Below are experts of layer 8 (counted from 0) of a mixture-of-experts language model. Rows are named router (the router's row for the expert), gate (a neuron's input weights, with its number), up (a neuron's input weights, with its number) and show model dimensions 160-239. Each number is 200 + 20 x the weight over its row's rms, rounded and kept within 0 to 999.
After each expert's rows: a language model's description of what the expert responds to. This comes from a sample of Wikipedia text that the model never trained on.

# expert 16
router,195,201,179,204,202,210,191,185,195,275,181,203,203,235,193,222,195,198,182,194,206,225,219,220,198,175,182,172,195,198,234,202,203,171,190,206,233,212,221,173,162,221,208,173,199,199,204,207,193,157,218,170,217,185,219,219,192,198,206,170,193,217,203,226,208,196,203,220,163,216,199,195,191,193,249,229,216,204,191,168
gate0,191,234,220,166,166,224,190,213,187,184,200,236,190,182,189,172,212,208,196,208,231,214,197,176,195,177,188,175,225,190,196,218,212,234,188,198,166,200,201,195,189,228,210,226,203,184,183,230,185,221,206,181,207,236,221,229,221,195,187,196,216,218,182,182,211,184,196,194,181,152,203,136,242,207,206,192,198,211,201,217
up0,218,184,204,196,211,193,224,220,203,189,206,209,176,197,209,191,213,214,159,190,198,215,175,162,180,197,190,183,199,204,188,239,193,227,217,206,197,202,210,225,195,190,175,207,193,214,188,222,194,215,198,200,215,200,176,208,198,194,190,191,200,213,212,202,219,188,234,208,195,206,222,181,213,186,187,219,209,175,219,193
It responds to: Commas, periods, closing parentheses and clause-linking words right after a noun, such as which, including, when, that, became.

# expert 29
router,174,264,196,214,231,252,181,204,227,241,188,197,197,178,191,225,210,199,173,245,205,195,193,201,187,230,171,196,229,171,190,188,182,178,210,189,189,221,167,207,226,176,194,194,195,181,180,206,173,173,206,196,187,207,212,186,179,214,229,224,198,167,227,255,200,192,201,205,208,208,220,204,193,236,212,167,184,183,228,183
gate0,236,213,163,201,240,195,176,213,173,185,185,210,191,242,196,159,209,187,193,198,198,214,216,202,202,211,196,234,200,205,200,193,187,205,206,216,181,227,207,190,200,238,163,194,175,206,230,198,212,195,219,189,187,182,193,218,201,188,210,181,219,230,219,208,189,164,184,172,188,195,168,198,231,191,200,185,217,181,218,203
up0,157,220,198,198,173,183,199,212,210,204,209,215,201,200,189,191,185,182,185,220,221,198,252,249,190,185,206,228,185,180,196,202,164,200,194,202,241,179,215,217,152,177,192,197,194,218,205,195,182,208,184,185,217,208,220,205,215,203,184,201,186,216,184,199,223,274,207,172,194,178,186,207,206,205,201,215,186,191,250,199
It responds to: Pipes, dashes and heading marks in wiki tables and chart listings, especially the pipe after chart names like Billboard, plus section markers.

# expert 3
router,219,204,216,189,162,183,182,230,163,196,243,173,205,182,196,183,232,197,214,181,184,197,201,175,160,206,199,188,186,212,208,196,202,202,188,203,225,221,217,187,238,182,193,188,205,193,213,192,185,220,204,206,204,197,217,192,158,206,171,192,178,190,170,182,206,205,249,223,228,213,215,192,198,177,203,196,151,175,193,189
gate0,200,198,219,216,202,189,204,169,216,203,217,214,188,202,198,208,169,191,209,210,192,219,180,195,219,179,209,181,187,167,213,203,182,198,191,211,189,163,223,209,206,166,208,209,189,212,187,219,209,173,216,200,209,189,218,183,198,199,221,222,197,168,188,195,168,176,198,217,210,217,182,219,174,189,227,231,157,179,113,218
up0,196,196,203,168,194,186,200,188,215,196,211,213,212,160,150,168,204,170,222,207,212,172,185,142,203,197,165,200,208,218,200,196,188,193,222,207,185,230,194,199,216,193,217,214,198,194,154,192,181,199,208,220,183,180,218,205,190,224,219,209,166,130,191,242,200,179,223,202,165,182,193,174,229,208,215,218,161,189,215,165
It responds to: Newline after "= Title =" headings and biography-opening tokens such as "born", birth dates and "Personal", plus scattered mid-word pieces.

# expert 1
router,201,221,210,181,176,189,214,241,220,182,216,218,156,219,195,168,219,225,158,166,209,208,224,198,212,203,183,207,194,189,178,186,198,208,213,206,186,189,210,208,232,180,202,222,207,197,212,203,198,261,199,187,220,198,207,180,186,212,201,210,222,183,164,234,174,196,204,196,235,180,211,187,194,177,182,204,214,194,233,186
gate0,219,215,240,201,191,191,179,244,187,195,226,197,193,190,175,210,201,187,221,210,207,205,199,192,144,160,221,185,187,189,196,213,236,192,214,201,193,189,222,194,214,208,200,168,238,199,205,204,163,194,186,202,231,207,199,199,181,212,216,189,217,176,162,198,211,207,227,194,206,181,183,202,216,173,225,220,235,210,188,199
up0,194,227,220,215,193,197,202,207,172,219,227,221,201,242,181,194,222,194,204,176,231,217,211,208,195,197,179,214,219,195,175,181,185,154,222,228,213,220,207,212,223,241,192,220,196,172,211,194,197,193,180,190,192,233,172,164,184,180,215,181,222,239,178,210,180,166,209,186,198,230,214,208,182,193,231,195,201,208,224,176
It responds to: Short opening pieces of split words, often a consonant or syllable after a space, such as c-or-ridors, Cor-ps, h, di, mo.

# expert 11
router,199,205,214,165,209,188,220,160,216,144,232,214,213,208,172,246,159,205,175,193,208,194,232,193,217,214,199,181,191,165,192,211,225,221,176,190,159,199,218,202,216,207,174,180,190,177,175,217,211,178,206,209,207,200,183,201,199,195,184,222,155,177,186,172,195,191,190,184,174,177,206,197,215,211,173,173,193,201,194,209
gate0,204,214,206,187,207,239,168,172,208,217,237,200,213,183,206,221,206,219,169,174,223,171,211,181,188,199,211,189,194,222,200,195,182,207,209,178,195,182,196,216,196,184,186,219,151,202,211,204,208,169,183,220,213,197,224,180,201,194,185,234,196,211,208,192,209,221,198,154,226,227,222,207,217,169,203,212,190,206,181,181
up0,189,168,193,210,218,193,197,219,157,168,187,217,187,161,188,199,164,190,193,188,214,202,226,188,187,216,225,232,171,220,188,207,194,223,177,211,171,188,180,192,214,205,186,247,196,178,236,201,200,211,225,216,206,205,202,198,232,203,241,196,229,202,176,193,205,200,152,182,217,209,234,208,219,198,200,227,184,239,188,202
It responds to: Pieces of personal names and non-English words, especially first-name starts and Spanish or French spellings, such as Lu, Ja, Pa-s-cal.

# expert 0
router,151,176,209,204,246,203,232,170,221,254,197,181,193,203,216,225,213,196,192,247,203,193,224,196,199,180,216,199,200,170,227,203,191,194,178,218,181,202,212,165,175,222,190,214,180,212,183,184,228,158,224,184,192,176,211,192,201,212,228,205,180,201,187,184,214,172,195,223,186,233,205,166,210,240,199,221,163,188,227,178
gate0,186,207,187,205,213,229,195,222,166,204,173,227,203,206,207,195,221,192,206,207,202,187,223,237,198,205,198,210,220,229,244,214,205,218,189,177,179,188,217,183,209,184,192,218,185,212,190,185,162,191,179,174,210,189,180,190,205,156,183,187,201,202,213,202,185,179,193,214,214,227,210,171,187,220,173,177,203,213,203,198
up0,195,211,162,211,196,215,216,185,126,228,201,190,178,213,221,214,198,202,189,220,183,180,227,199,205,188,189,212,162,191,217,199,230,197,196,220,177,200,204,191,216,188,204,198,188,197,213,202,221,167,210,181,198,205,230,208,194,170,172,173,215,221,179,239,182,202,198,235,187,203,183,203,180,189,214,181,204,191,224,180
It responds to: Commas, pipes, hyphens and year pieces in references and species lists, as in "(Warren, 1897)", "Townsend, 1915", "with", "against".